Weights of a small mixture-of-experts language model, trained from scratch on English Wikipedia.
Size: width 256, vocabulary 18598, 31.4M parameters.
Below are experts of layer 3 (counted from 0) of a mixture-of-experts language model. Rows are named router (the router's row for the expert), down (a neuron's output weights, with its number) and show model dimensions 64-127. Each number is 128 + 32 x the weight over its row's rms, rounded and kept within 0 to 255.
Before each expert's rows: "comes before" lists some tokens at least twice as common just after its tokens as in all text. This comes from a sample of Wikipedia text that the model never trained on. Tokens count by the router's weight.

# expert 3
comes before: "==", "\n", "===", "The", "In", " was"
router [118 145 166 128 100 157 109 210 163  88 138 128 159 107 140 139 125  95 114  82 171 145 116  93 158 129 158 159 170 128 123 101 144 141 121  62  95  85 164 100  82 162 122 123 118 171  88 107 146 162 138 116  96 106 199  88 144  73 149 103  87 174 142  55]
down0 [ 94 136 131 169 109 136 132 136 215 129 181  93 168 132 132 141  72  83  95 116 139 141  89 130 118 136 119 119 133 189 140  76 160 164  73 110 142 110 116 211 129 100 147  74 106 121 145 195 157 162 161  98 135 195 150 128 150 119  92 139 153 139 201 165]
down1 [128 158 159 221  74 135 121 142 122  79 152 195 172 148 113 144 124 195 135 108  84  97 195 141 122 113 150 128 141  60 111 151 144 136  97 174 146 129 135 189 142 144 106 134 140 108 151  28 124 131 111 147 168 165 138  94 146 106 134 188 157 117 131 145]
down2 [ 83  99 114 185 177  68 146 120 113 154 149 133  51  93 125  78 149 154 138 154 132 125 123 116 118 113 143 125 108 100 212  95 156 112  93 113 149 139 169 149  97 179 163 106  95 157 178 104 116 151 122 149 133 129  86 116  97 113 138 125 181 156 137  73]
down3 [ 96  94 140 128 111 140 254 124 137 132 115 177 103  93 128 100 129 120 176 171 111 115 170 118 214 118 112 155 116 137  83 107 159  64  75 105 129 146 130 180 127 147 117 151 153 166 122 153 116 131 157 143 170  44 118 154 169 140 130 166 167 103 142 111]
down4 [ 93 136 112  93 108 115 128  84 145 121 137 127 146 113 128 177  76  62 115 159 110  97  96 143 114 107  59 140 123 136 133 145  93 116 149 154 134  94 178  94 141 112 182 163 111 130 105 226 183 175 166  80 127 126 119 177 151  98 182 159 130 137 161 158]
down5 [119 128 128 112  94  99 150 206 128 145 126 139 114 140 161  98 159 144 158 138 105  91 151 142 182  99 157 107  93 136  70 116  86 122 110  75 114 160 108 103 131  88 110 124 135 180 106 112 160  97 135  67 129 201 130 149 141 110  86 104 106 165 186  80]
down6 [125 126 175 187 107 112 121  66 129 126 138 131 123 141 135 166  37 106 129 112  96  35 215 129 195 143 115 169 139  83 128 188 141  95 106  91  75 134 134 166 103  90 150 133 148 126 126 128  94 134 156 169 116  83 133 136 179 115 182 102 152 109 140 166]
down7 [135 152 138  85 108 129 137 145 127 192 144  97 150 133  85  52 128 186 149 150 115 146 146  92  55 154 125 100 124 124 123 153 108 172 138 111 160 129 114 152 103 137  91 100 200  96 175 151 140 180 100 163 147 145  74 134 126 111  69 131 154 156 102 126]
down8 [120 109 107 162 119  76 101 181 128 121 121  80 164  71  98 160 185 162 130 105 125 105 126 107 134  88 166 161 103 133 136 112  73 108  70 136 109 159 139 124  64 134 138 158 144 160 163 160 125 127 111 131  86 144 104 108 125 117 134 162 151 150 182 134]
down9 [103 129  88 121  98 139 161 161  60 122 197 113 121 133  78 170 113 173 115  77 147 206 136  94 145 125 131 111  91 156 123 167 125 161 122 185 130 162 110  77 118 142 165 122 108 127 104 161 127 113 139 121 104  83  56 106 108 129 200 124 147 129  94  91]
down10 [120 140  90 120 112 134 138 139 178 163 130 161 154 133 164 143  37 104  98 125 194 156 111 143 101  92  98  43 109 128 193 107 109 194  93 143 106  97 122 119 167 106 147  99 118 174 128 184 203 152 128 137 102  71 121 127  75  88 142 189 130 103 155 103]
down11 [103 133 136 176 116 134 194 122  67 163 166 147 130 121 130 125 149 136 180 146 155 100 130  97  73 154 122 144 119  97 145 186 164  95 100 145 163 146 133 114 114 178 137 147 118 142 196 125 148 106 156 108 130 127 202 137 144 133 130  93 103  60 128 175]
down12 [ 95 102 105 134 148 151 128 119 175 146 111 106 137 159 110 186 112 151 136 131 157 119 116  85 161 140 123 166 105  87 132 124 166 122 131  74 122  88 149 181 171 165 138  85  27  73 145 121 123 121 140 132 113 131 139 131 202 141 113  15 119 123 117 144]
down13 [132 184  84 142 136 115 147 110 153 128 149 159 115 111 118 126 116  67 172  40 104 146 121 162 130 102  76 153 112 155 168 137  51  53 136 116 127 144 154 123 109 118 108 100 101 159 161 168 146 183 189 144 120 107 170 100 161  89 189 160 108 160 177 111]
down14 [148 112  95  93  76  92 157 129 129 162 147 161 142 111 159 119 183  96  81 150 147 122 118 156 101 140 132 104 141 186 212 161 134 116 140 156 135 116 140 126 122 130 149 142 174 164 113 126 122 144 155 175 123  83  78 172 118 213  95  66  79  87 101 121]
down15 [197 133  97 151 153 119 130 204 116 122 121 136 113 143  77 160 144 111 133  82 143  40 138  79  55 161 130 145 121 120 188 116 161 161 114 154 131  80 106 130  71 141 113 162 107 117 123 111 150 120  65 170 135  80 134 121 154 163 115 120  61 147 145 145]
down16 [117 194 135 125 169 119  47 141 124 133 132 163 114 106 102  76  62 170 111  99 116 109 168 117 104  64 176 130 121 107 169 122 120  90 141  74 105 113 134 136  70 122  50 150  47 134 171 135 134 146 131 122  89 139 158 112 148 183 147  98 145  81 164  64]
down17 [130 249 147 127 144 104 133 161 135  87 133 145 122 106  87 179 187 233 159 147 125 103 143  92 139  63 140 135 172 175 130 141 107 139 109 101 144 118 134  67 190  92 138  71 190  91 122 144 136 132  96  75 140 154 141 145 132 106 112 124  85 111 157  46]
down18 [135  88  61 127  76 156 137 118 131 148 163 131 145 153 127 181 129 193 129 124  88 124 107 175  56  63  76 140 142 149 192 133 135 228 100 113 143 169 154  79  47  98 134 144 141  86 103 139 168 132 123 108 170 112 116 131 108 130 118  30 115 119 154  88]
down19 [ 84 164 132 150 133 117 151 167 142 170  97 111  93  97 104 143 101 156 151 113 135 153 193  89 159 114 155 109 156  72 120 113  73  93 147 138 152 143 169 156  88 126 115 227 154 108 139 127 172 171 175 110  69 129 112 118 180 123 175 123  72 101 166 143]
down20 [ 88  96  96 117 127 115 138 157 165 151 139  87 105 123 138 180 122 113  82  98  83 120 104 132  22 123 158  97 132  80 152 142  92 146 163  77 164 129 152  80 117 162 145 149 109 144 131  82 121 158 133 139  74 127 152 153 121 190 115  92 118  75  93 147]
down21 [159 177 151 165 119 192 147 152 160 164 132 132 172 121 115 174 105 103 101 148 187 146 106 167 108 138 114 146 119  95 188 172 134 163 109 142 160 160 110 132 137 128 166 135 109 121 138 140 138 117 112 172 149  95  98 115  69 130 143 162 147 107  91  64]
down22 [120 149  92 115 101 127 175 137 165 123 148 178  15 168 142 151 125 132 153 197  67 128 108 122 167  96 135 128 101  89 119 127 130 132 103 175 104 153 133 179  55 149 181 114 119 149  89 145 110 203 149 102 159 109 110 119 113 145 113 145 115  76 124  47]
down23 [ 82 119 186 114 123 115 100 146 177 112 148  85  98 176 170 125 113 149 124 105  83 186 112  94 112 136  73 141 136  80 163 183 115 118 125 120 108 107  92 131 124  83 102 117 160  82 139  91 174 105 122 127  80 117 171 137 149 146 144 125 190 138 154 240]
down24 [ 85 112  82 125 131  94 202 122 118 183  91 133 116 157  95 118 103 123 162 128 141 179 116 138  59  97  69 146 161 136 118 109 119 121 139 186 139 147  99 148 126 150  74 146 123 103 126 160  62  98 105 157  73 105 154 176  83 158 153 149 192 102 132 161]
down25 [111 156 150  67  98 171 129  99 168 181 104 118  92 121 152 173  99 104 180 167 125 109 144 132  64 157 107 194  63 149 155 145 129  74 124 162 143 143  93 161 116 123 186 175 169 161 168 119  91 113 105 147 119 113 132 112 206 148 131  94  94 133 134 130]
down26 [144  74 117 145 121 159  83 115 142 120 156 113 209  80  85 101 106  84 136 109 174 104 131 131 112 174 127  98 117 122 164 135 184 136 117 210 104  62 171 108 106 229 127 116 131 134 118 123 138 209 154 124 107 102 199 172 141  86 133 128 133 175 142 150]
down27 [107 136 150 148 140 132 106 140 105 108  92  85 168 114 112 128 156 183  86 145 137 143 147  70 107  93 130 177 161 137 135 146 144 143 154  66 152 215 122 141 203 152  80 157 114 124 106 111 165 121 140 179  74 131 170 136 145  60 145  89  89 132 175 157]
down28 [116 187 158 129 181 130 199 187  56 120 122 152 149 119 175 146  90 140  92 143 185  98 105 118 186 132 138  99 114 175  93 122 131 100 179 130 110 158 129 102 152 160 173 124 173 123 121 139 130 148 116 119  70  96 110 105 126 126 156 127 174 155  96 113]
down29 [161 121 124 153  95 125  99 141 172  99 178 175 118 184 131 166  93 113  98 170 133  57  83 117  44 129 125  63  95 148 166 156 147 168  76  83  95 163 101  99 212 187 210 114 158 100 145 177 136 186 124 122  95 152 115 107 102 126 128 143 112  89 143 135]
down30 [121 160  92  97 134 129 136 133 108 137 117 162 142 107 119 126 112 117  80 186 197 107 160 140 190 169 124 162 101 194 108 130 149  97 178 169 118  58 115  86 125  89 135 109 120 123 159 142  95  77  92 161  94  75 187 149 172 144 183 124  74 136 184  92]
down31 [141 153 101 123 170 133  91  76 115 145 118  89  96 166  92 109 118 222 194 132 128 183 125 117 181 165 151 107 165 130 141 154 205 141 134 140 161 162 124 142  91  83  43  94 130 112  97  57  77 122 140 134 148 149 118 108 137  77 137 177 122  66 120 111]
down32 [106 125 170  57 106 102 111 113 121 118 150 220 120 163 115  66 124 135  86 160 183 145 117 102 113  89 109 137 155 134 139  99 188 138 120 116 173 169 103 106 186 154 125  86 158 134 114 137 188 103  59 119 177 140 109 125 123 133 155  95 176  96 116 115]
down33 [129 110 153 134 136 104 111  99 127 160 125 113 118 161 139 116 127  88 174 142 128 146 163 100 162 102 103 141 127 159 174 135 157 100 122 149 134 117 166 182 133 119 139 182 177 141 188 122  70 149 176 179 146 162 106  75  64 124 149 106 104  83  64 147]
down34 [ 99 200 100 156 143 158 158 162 185 104 116 211 111 132 112 184 144 221  96 135 138 172 126 126  98 143 131  81 121 159  81 181 145 154 157  72 138 142 148 135 128 131 138  49 133  90 138 117 131 165 182 120 117 165 150 141 148 141 154 112 102  89 178  71]
down35 [149 129 210 137  89  94 190 148 102 118 129 163 181 134 121 170 121 131 144 138 127 102 127 143 175 175 146 168 147 172 152 113 162 168 129 103 154  57 165 140 153 114 122 137 182 146  81 118 111 160 102 147 135 106 171 104 118  89  75 183 113  41 102 157]
down36 [ 81 139 143 134  99 107 105 124  87 107 126 162  50  91 184 154 162 131 121 149  55  87 106 127 128 125 170  90  82 188 127 147  79  64 154 110 141 155 133 139 129 150 111 164 129  96 181 135  65 155 162 129 121 123  88 108 124 139  81 105  79 137  83 154]
down37 [124 100 152  65 109  89 114 117  87 149 161 167  36 138 129  90 149 115 158  84  96 191 149 123  98 138 176  85 102  73 116  95 149 108 120 150 145 174 108 146 144  97  71 133 111 150 126 102 146 121 136 128 155 119 148 159 123 180 123 115  85 185  61  71]
down38 [152  80 189 115 104 141 113 145 129 116 146 140 144  94  65  79 109 157  95 104 105 153 143  55  75  89 101 142  52 162 149 138 103  95 140 134 128 107  83 141  95 123 132 133 111  59 150 189 115  77  84 120 118 117 165 110 120 157 149 159 132 146  86 159]
down39 [107 149 113 152 140 110 147 128 146  91 164 132 111 124 145 140  91 170 144  74 108 113 148  64 102 111  85 199 147 176 116 123 110  93 158 102 113 195 137 121 121 110  63 114  74 172  85 122 171 202 114  61 124 121 155  50 166 153 112 121 166 139 141  61]
down40 [154 110 144  89  82 131  73  69  92 138 152  94 187 185 123 110 127 100 154 153 116 121 144 155 122 131 112 187 146 136 100 130 164 136 124 149 150  99  87 125 114 185 110 108 101 119 157 157 138 123 133 127  78 117 124 166 155 123 121 101 128 125 119  82]
down41 [167 109 123 112  96  97 122  97 188 198  96 161  85 158 112  95  93 106 162 160 146 122 144 131 162 162 165 127 146 127 128 168  60 134 149 138  99 138 101 150 130 127 129 120 154 109 109 149 192  68 116  91 192  77  98 112 120 109 100 127 144 118 125 149]
down42 [153 128 138 152 134 156  88 111 142 101 197 146 139 153 129 102 167 141 115  81 108 171 124 142  81 221 130 197 138 175 119  89  68  68 159 142  81  83 113  90 135 146 141 121  71 128 116 109 167  79 135 127 146 120 194 119  70 134  78 187  78 187 169 126]
down43 [ 44  76  89 198 129 201 104 131 101 139 146  93 101  86 116 136 129 177 121  96 106  97 179 149 146 148 157 106 132 104 156 179 119 144 134 150 131  85 170 166 180 118 108  92 148 108 101 107 164 144 151 153 118  94 185 148 112  73 135  77  80 154 104 116]
down44 [134 169 193 104 118 182 123 121 100 187 139 150 197  77  88 112 131 131 121 137 109 141 150 144  90 158 118 139 135 129 115 131 128 127 162 152 140 137 163  92 133 121  88 110 152 132  87  93 126  96 150 116 174  73 137 183 108 147 126 134  95 116 107 108]
down45 [112 129 137 150 125 110 118 165 135 131  99 180 125 124 113 144 173 101 123 139 114 110 190  98 182 142 176  95  81 104  74 142 138 171 164 122  72 129 139 108 147 115 145 111 137 141 178 177 127 144 154 140  90 109 153 132 172  85 105 122  77 172 162 148]
down46 [140 141 156 162  91 143 163 162 111  73  84 138 132 121 146  98 119 127 106 172  82 147 154 133 138 173 114 103 140 132  77 132 146 125 150 152  92 162  88 112 187 143 126 177 135 150 155  93 113 135  95 129 196 152 103  61 123 132 109 166 129 161 177 123]
down47 [144 130  93 101 104  73 127 111  61 125 148 184 154 129  57 104 106 154  99 117 155 123 141 187 135 137 152 135 126 119 159 184 109 132 116 171 132 132 105 149 116 166 114 177 101 143  43 136 126 152 143 101  88  99 105 138 116 146 149  53 157 134 140  95]
down48 [ 93 174 167 102 169 137 142  88 172 115 104 123 149  77 172 131  85 114 112 178  58  87 186 147 168  72 154 112 173  89 158 130  95  82 137 111 165 129 144 167 126 112 123 152  67 142 143  76  92 113 110 182 136 122 135  66  92 168 136 121 144  12 132  93]
down49 [100 147 130  87 102 116 132  86 143 142 119  76 144 116 170 120  95 142 128 119 182 119 176 109  64 116 165  97 152 116 171  92  78 186  90 111 109  98 144 122 116  91 102 129 149  86 111 134 167 125 102  82 115 102 164 100 103  73  89 154 136 110 182  84]
down50 [153 205 163  44 149  87  26 133 188 163 145 147 137 171 110 123  68 115  94 132 113 140 135 177 181 171 152 121 128  90 100 127 139 154 177  72 109 116 116  41 158 186 117 125 153 155 123 144 142 136 100 156 104  93 133 103 109  82 152 118 111 126 197 112]
down51 [113  81 104 142 118 120  88 122  43 146 139 113 139 113 217 126 124 134 162 144  75 109 152 153  73  99 129  83  95  99 111 139  81  74 146 175 141 175 159  82 189 171 129 108 161 114  96 179  90 126 189 148 139  79  87 128 114 147 157  85 114  90  39  98]
down52 [133 143 177 164 166 179 113 137  58 180 169 156 114  78 127 113 170 157  76  76 131 152 123 136 127 157 150 191 191 117 154 124 159 113 132 176 153  93 132 119 119 105  66 139 119 128 122 110 116 126 184 143 156  98 178 112 153 129  89  75 161  80 143 134]
down53 [100 123 146 146  59 135 136 116 180 163  86  85 132 120 108 127 152  94 141 170 126  70  61 108  53 105 136 137 131 115 106 111 122  97  68 102 135 163  90 150 101 153  93  57 146 103 118 107 192 126 129 125 121 155 122 175 172  45  92 124 116 125 147 191]
down54 [ 86 154 131 113 159  75 161 138 118 122  97 171 167 118 103 102 101 104 128 140  94 159 124 179 190 132 156 156 114  68 109 157 119 134 187 154  76 110 100  89 139 138 120 162 195  86  94 118 106  90 115 142 131 129  76 135 112 100 146 171 157  53 219 165]
down55 [133 121 145 194 114 114 237 127 147 149 143 151 145 107 114 245  45 142 143 143 146 111 109 108  53 165  94 102 140 174 164 110 132 190 143 138 161 108 135 138  73 201 144  99 133 144 127 128 158 168 108 194 164 157 144  87 122 124 138 184 142  98 134 158]
down56 [110  90  79 121 117  76  83 142 105 146 128 105 150 142  99 134  68  94 101 159 134 119 112  98 153 148 123 108 156 182 116 139 127 193 141 137 118  97 111  85  85 175 130 139 146 150 137 138 126 195  82 116 136 124  92 108  57 145 129 149  98 143 115 142]
down57 [120 115 118 112 117 151 144 122 102 100  97  88  83 136 114 111 156 154 182 114 133 137 177 143 106 154  69 194 161 183  79 133 120 140 121 143 117 126 158 166 143 181 133 135 158 111 128 129 138 124 148 108 134 111 105 150 143 118 101 110  98  98 133 178]
down58 [130  72 156 152  78 174 145 120 162 104  91 113 129 150 164  92 117  64 140 137 159 180 105 122 122 111 112  86 172 104 162 102 168 150 107  87 103 105 107 122 139 149 149  96 173 108 139 117 144 128 126 189 122  76 164 105 104 112 168 211 119 133 162 129]
down59 [143 145 125  82 157 118 139 204 129 109 151 144 150 115 107 172  84  94  55 159 119 120 145  87  90 116  79 113 117 167 162 146 131 190 108 139 117 137 108 141  82 158 169 108 138 143 111 117 147 132 105 125 117  60 123 154 144  75 133 132  92 144 109  80]
down60 [118   0  88 178 100 114 129 128 126 133 105  99 106 129 159  90 178 114 170 148 131 168 106  97  74 141 135 110 115 133 102 113 141  80 135 116 140 127 129 127 129 138 116 134 136 134 135 177 110  88 140 120 163 137 182  83 150 109 123 123 147 128 134 144]
down61 [127 107 111  66 154 121 195 112  79 101 158 125 130  89  94 153 126 115 136 110  86  71 144 161 110 111 168 177 121 106 156 127 116 105 137 187 118  74 152 130  71 213 101 100 175 114  86 122 150 104  98 117  77 115 148 151  91 157 175 165 184 138 187 142]
down62 [170 142  89  71 111 126 132  98 107 161 142  84 162 106  91  98 165 105 142 163 156  93  86 168 111  87  74 109 121 128 162 138 122  98 145 149 136 106  85 167 137 102 144 174 128 143  95 126  66 157 107  93  96 201 157 165  92 116 176 152 101  92 124 155]
down63 [183 228 158 104 140  92 109 133  66 119 104 113 131  50  80 143 150 137  86  86 163 148 151 119 183 102 137 190 103 146 126 158 136 142 109 150 152 168  87 163 165  94 138 196 132 151 204 144 128 129  70 138 149 182 111 118 193  98 186 158 150 163 127 110]
down64 [135 181 159 150 114 127 168  96  69 116 109 132 102 126 104 153 255 155 110 103 112 102 143  71 201 182 142 165 123  89  85 152 105  38 132 154 147  92 121 116 132 178 142 117 106 141 192 111 119 100 190 147 119 135 157 140 137 139 126 123 133 107  99 155]
down65 [136 107 125 154 125  90 140 119 109 107 130 138 119 183 117 128 154 135 137 153 164  87  97 125 184 122 160 103 198 152 103 142 123 139 151 129 117  99 113 105 112  76 125 130 145 161 119 115 184  81  68  95 163 108 145 132 123 108 127  68 124 183 108 152]
down66 [186 103 172 157 163 126 115 133 102 128 104 112 122 137 126 123 189 154 120  99 178 159 109  76 109 148 118  33 143 131 115 163 156 185 134 130  95 144 120 165 105 154 169 145  94 120 135 125  67 187 142 179 117 139 152 103 107  94  68 111 100 101 155  88]
down67 [142 129  81 117  99 108 200 111 149 178 110 105 145 132 158 208 112 139 146 149 150 138 124  92 120 147 102 126 154 135 114 134  98 144 111 172 114  75  71 142 187 145 139 185 108 161 152 125 116 154 158  91 130  88 122 106 168  99 100 207 133 102 106 203]
down68 [ 86 135  83 154 123 147 154 135  84 166 159  98 166 151  97 113  66 104 133 176 162 146 153 134  76 101  22 136 151 115 129 155 136 142 114 157 182 155 127 134 175 172 153 130 146 157 143 201 133  98  56 119 110 118 141 157 147 142 133 111 148 115 110 191]
down69 [135 110 126 115 141  99 158 161 192  90 134 165 144 114 120 118 147 130 131 119 109 144 116  99 113 107  91  87 135 156 151 161 127 144 104  79 148 113 188 117 151 126  84 156 132 113 168 153 197 156 113 127  73 157 166  58 117 110 117 140  88 115 158 152]
down70 [128  91 140 171 118 112 153  89 119 134 123  80 123 169 140 225 151 118 133 141 163 100 147 156 128 121 123 134 110 112 128  79 143 158 115  81  91 121 132 122 179 163 107  79 168 121 120 167 128 191 126  89  99 131 195 106 109 120  96 123 188  99 125  95]
down71 [137 150 143 162 142 144 150 160 137 116  86  75 136 172 135 124 108  63 158 133 147 162 141 116 162  82 131 155 125  93 137 137 143 137 146 150  73 105 116  54 130 130 147 126 145 188 114 140 166 104 161 155 117  97 146  93  98 182 199 129 140 131 119 131]
down72 [156 135 114 115 193  97  66 132 181 121 169 141 110  93  59 108 152 154 140 112 101 148 133 112 133 102 134 108 121 165 147  97  58 119 151  64 172 135 148 122 106 123 112 111 110 151 119  96  90 110 120 118 147 101  98 116 148 121  76 147 128 190 158 104]
down73 [109 144 117  85 132 134 128 123  62 176 132 114 142 108 116 118 112  99 101 152 178 164 101 167 101 109 134 168 157  88 129  93 124 178 151 166 209  82 163  73 148 155 102 153 119 177 153 115 144 107 115  93 114 137 122 158 114 120 115 157 115 160 156 133]
down74 [143 130 151 174 101 138 189  74 154 137 106 182 131 127  75 129 170 128  89 190 145 116 187 178 133 142 173 110 109 122 114 134 120 105 165 128 134 109 125  83 117  91  86 120  84 133 196 136  97 108 116 119 116 112  63 155 149 107  84 162  75 156 157 142]
down75 [158  40 144 181 134 161 160 177 107 107 160  88 138 160 149 166 151  81 144 121 143 110  95 127 147 152 148 112 151 111 176  78 111 140 119 172  92 113 139 157 137 102  96 139  83 130 168 130 138 137 137 126  94 115 123 115 175 133 137 118  86 159 105 115]
down76 [118 180  87 129 103  39 107 110 154 105 123 105 187 161 121 116 115  97  80 149 122 108 185 164 128 130 109 137 117 106  88 115 110  47 128  75  83 121 154  80 107  92  71 131  71 155 155 120 116 103 128 130 209 149 174 147 156 133 141 113 104 128 134 140]
down77 [163 148  76 124 162 120  68 125  98 156 138 149 141  67 139 117 116 162 141 136 198 112  49 122 163 118  42 127  68 117 120 164 120 124  87 161  86 152 116 146 129 140 154  72 153 141 133 160 101 138 116 173 147 142 116  40 168 109 134 185 179  91 110 104]
down78 [135 161 101  62 165 142 160 149 112   0 145 109 170 170  87 157 127 127  88 170 100 121 106 120 102 126 124 136 152 126  96 102  81 114 160  74 104 122 111  67 126 127 116  96 199  82 100 130 152 105 143 137  90 136 144 169 102  39 158 122 112 158 169 109]
down79 [116 110 144 114 150 127 130 125  78 111 139  93 116 212  92 153 116 140 104  84 134 132 148 102 138 188 119 139 134 105 103 118 149 109 185 125 133 107 130  74 195  80 138 142 137 125 101 144 135  80 149 127  84 134 116 176 115 146 168 125 118 135 160 168]
down80 [174 124 157  75 132 146  92  85  78 103 103  97 156 121 142 145 159 139 163 104  74 121 144 128 112 112  74 114 136 119 128 187  96 120 102 166  93  91  72 106  98 135 169 205 206 160  73 148  98 124 101 145 118 132  48 135 119 132 123 156 151 120 131  98]
down81 [131 151 103  81  75 127  87 104 164 156  77 135  84 127 147 157 134 146 185 144 117  88 162 186  97 107 130 121  37 115 154 139 112  87 112 133 155 101  86 180  61 144 160 168 141 152 163 111  84 149 104  83  96 130 138 137 202 167 134 115  72  65  99 148]
down82 [128 101 160 101 117 132 172 109 137 113 114  83 106 113 152 140 146 138 143 153 183 129 132 152  79 167 162 155 137  80  98 167 120 165 125 183 136  87 137 116 136 154 116 191 166  95 145 207 139 143 141  89 123 129 170 182 114 142 154 100 112 180 100 182]
down83 [144 184 166 105 154  97 140 174 133 150  84  99 142 168 186 141 127 181 110 140 136 190 123 130  65 127  98  74  93 106 164 181 153 137 103 183 200 142  90 104  98 147 105 136 148 140 116 166  87 116 146 122 135 148  88 129  97 185 142 133 131 114 113 128]
down84 [ 89 108 145 120 126 122 131 178 154  65 115 117 102  74 210 110 145 121  66  69  53 132 158 138  79 109 148  78 103 165 121  48 105 130 148  96 139 138 122 137 144 160 155 120 123  92 235 118 148 150 141 120 106 120 143 149 159 115 104 209  98 105 136 130]
down85 [111 114 152  79 109 149 174  67 129 118 183  92 107  94 115 101 185 147 104 158 136 127 102 110 110 173 133 158 143 127 186 148  96 147 131 187 120  84  93  74 137  94  88 162 116 122 189 136 127 151  67 110  98 166 144 135 135 134 118 195 172 133 185  81]
down86 [168 129 111 120 104 105 149 122 119  88 129 139 107 155  66 127  91 147 126 175 116  94 101 149 109 105 132 142 122 194  79  45 113 201 150 176  93  76 143 115 167 106 102 128 150  72 151 102 102  61 127 107 127 107 126 124 131 116 129 128 156  56  89  94]
down87 [101 143 169 117 113 144 126 126 139 147 101 124 105 124 116 142 145 146 111 163 133 117 117 134  81 158 194 158  93 165 181 161 126 106 124 140 186 118 110 185 104 174 141 132 174  79 129 135 142  78  17 126 101 145  93 108 128 128 121  86 170  89 149 141]
down88 [ 92 140 138 124 155 103 191 182  99 153 150 151 184 105 118  97  88 108  96 130  91 160 134 131 202 104 179  98 133 148  61 110 172 160 129 136 130 119 114 111 173 126 148  86 161 190 123 144 139 172 192 114 123 189  86 120  48 107 166 140 113 130 132  81]
down89 [ 77  92 166 135 139  95 110 100 132 190 112 177 123 134 135 142 144 131 154 132 134 159 198 144 122 138 114  95  90 142 123 190  96 137 114 157 100 144  88 106 108 135  74 129 155 121 186 169 111 137 119 151 152 173  78 117 118 139 107 106 129 126  53 139]
down90 [140  90 102 120  66 168 113 135 121 162 100  88 121 143  27 106 144 165 116  82 158 140  81  71  88 167 144 138 147 130 115  92 152 181 166  99  92 166  71 104 162 162 144 138 130 149 116 108 123  89 144  95 113 192 120 150  95 110 138 122  91 115 175 140]
down91 [115 119 101  88  81 118 111 116 146 167 130  89 123  75 125 151 146 112  82 104 119 160 169 209 153  98 105  98 113 126 138 179  91 117 142  79 117 168 134 130 158 123 135 135 150 134 109 165 132 156 115  96 118 125 172 124 135 122 121 122  66 127 162 114]
down92 [102 133 151 181 141 149  36 150 135 124 144  93 159 146 124 101 148 188  67 118 157  49  97 139  82 112 149 125 162 120 149 104 121 159 147 113 122 109 120  39  94 106 107 103 105 143 133 109 137 146 157 178 128 144  65 101  87  75 175 107 124 173  99 210]
down93 [135 174 127 108 166 112  84 148 165  94  86  82  83 115 140  41 142  85 104 154 143 152 180  87 161 152  61 134  96 111 213 154 119  99 104  83 147 105  67  60 162 118 115 160 175 150 125 103 168  85  91 110  92 204  85 124 116 127 114 136 123 150 152 130]
down94 [117 152 136 149 164 134 133  78 146 189 127 126 139 179 136 152 116 125 121 140 145 146  69 127  86 102 104 178 140 158 173 114 169 160  73 117 159 120 111 130 130 111 163  65 114 139 131 151 166 133 139 164 113 149  88 125 139 138  85 160 141 145 139 203]
down95 [108 136 125 102 123 147 176 102 129  70  96  94 118  76 149 124 128 128 116 114 148  99 119 134 186 113 105 165 106 124  84 119 101 106 101 213 135 106  98 170  95  84 115 111 150 143 107 153 119  87 107  90 137 187 102 109 137 128 155 108 107 133 105 240]
down96 [149  97 146 173 166 103  86 103 139 185 117 169 103 147  61 135 137  46 109 145 139 141  89 143 133  96 113 114 135 131  84 111 122 141 151 162 128 130 132 159 127 153 145 155 120 125  97 165  54 153 156 111 116 150  89 107  82 131 169  80 165 113 101  96]
down97 [127  75 124 147  98 166 135 138 149 108 135  99 129 133 132 122  59 114 186 132 143  91 126  99 139 112 175 156 136 157 105  59 130  91 128  78  72 115 186 113 101 179 125  93  91 142 167  95 186 134 130 125 115 155 133 120 167 124 112 133 127 116 118  83]
down98 [ 99 161  68 126 110 148 114 167 152  92 139 106 162 165 112  66 138 111 119 110 110 151 113 202 121 122 108 172 138 125 109  77 157 105 139  88 145 112 161 119 141 130 110 102 109 118  95  48 101 107 119 133 133 154 118 163 146 215 159 120 128 132 170 140]
down99 [161 152 189  66  69 128 102 123 108 147 128  62 143 113 173 100 120 134  60 157 127 149  93 132  27 149 110 171 117 156 139 165 138 147 133 126 148 160 162 100  89 163 160 107 162  78  94 148 138  92  69 130 157 161  72  89  85 144  89 165 158  91 146 128]
down100 [ 75 156 164 125 141 119 161 179 135 109 103 148  92 124 203 108 159  71  87 146 118 141  92  74 139  74 105 202 119 115  99  82 121 104 125  75 119 138 123  90  87  73 134 134 134 176  96 136 128 127 160 186  84 151  83 139 107 120 126 135 121 144 148 127]
down101 [142  86 108  98 122 144 177 110 112 146 113 133 110 183 145 134  98 171 127 177 118 138 107  98  99 110 105  95 122 180 162 103 129 197 138 175 187 128 140 100 216 215 158 115 114 105  69 145 118 107 138 114 154 195  96 141  87 103 123 184 180  59 131 165]
down102 [ 64 165 129  88 146 169 141 103  90 151 146  97 130  99  88 162  62 143 118 115 148 179 124 156 106 125 116  98 108 127 116 162 126 121 174 149 183 143  81 121 141  93 143 177 192  66  95  80 184 136 138 113 169 119  91 111  64 118 145 121 131 143 131 134]
down103 [ 93 150  96  95 156 126 153 177 139  85 142 130 118  69 104 104 125  92 121  92 135 111 165  71 129 119  89 123 142 147 113  99 141 153  98 148 117 117 161 145 116  22 166 115 132 140 167 158  96 171 110  90 142 110  81  93 104 108  70 132 136 192 140 130]
down104 [119  66 101 232 137 121 189 134 149 100  98  88 104 143 160 169 162  88 140  97 130  90 121  85  43 126 115  82  76 148 154  92 109 127 120 132 153  79 132 167 126  81  71 107 115 119 153 115  76 163 125 164 165 123 145 149 125 149 102 142 104 133 110 139]
down105 [ 82  89 186 174 124  74 166 135 149 174 138  65 145 122 144 158 168 118 134 131 167 157 108 128 156 165 152 142 147 112 156 169 141 143 143  88 157 176 169 113 121  75  84 197  90 154 166 149 178 142 148 161 116 147 107 146  32 108 143  89 182 171 155 160]
down106 [135 110 135 117 119 127 116 139 100 180 133 135 124 139 136  92 201 101 155 174 108 103 109  80 134 144 107 164  64 114 108 125 130 212 124 100 123 101  92 156 170 128 126 124 122 160  72 174 107 112 135 201 119 181 166 113 144 126  58 138 142 124 126 157]
down107 [ 91  83 144 108  82 195 147  89 122 121 134 133 152 140 129 119 123 125 107  94 145 139  72 115 150 113  79  86 107 111 189 126 115 159 118 161 183  85 117  90  51 135 142 125  85 140 100 135 125 118 129 127 135  98  85  91  38  95  53 100 100 124 143 120]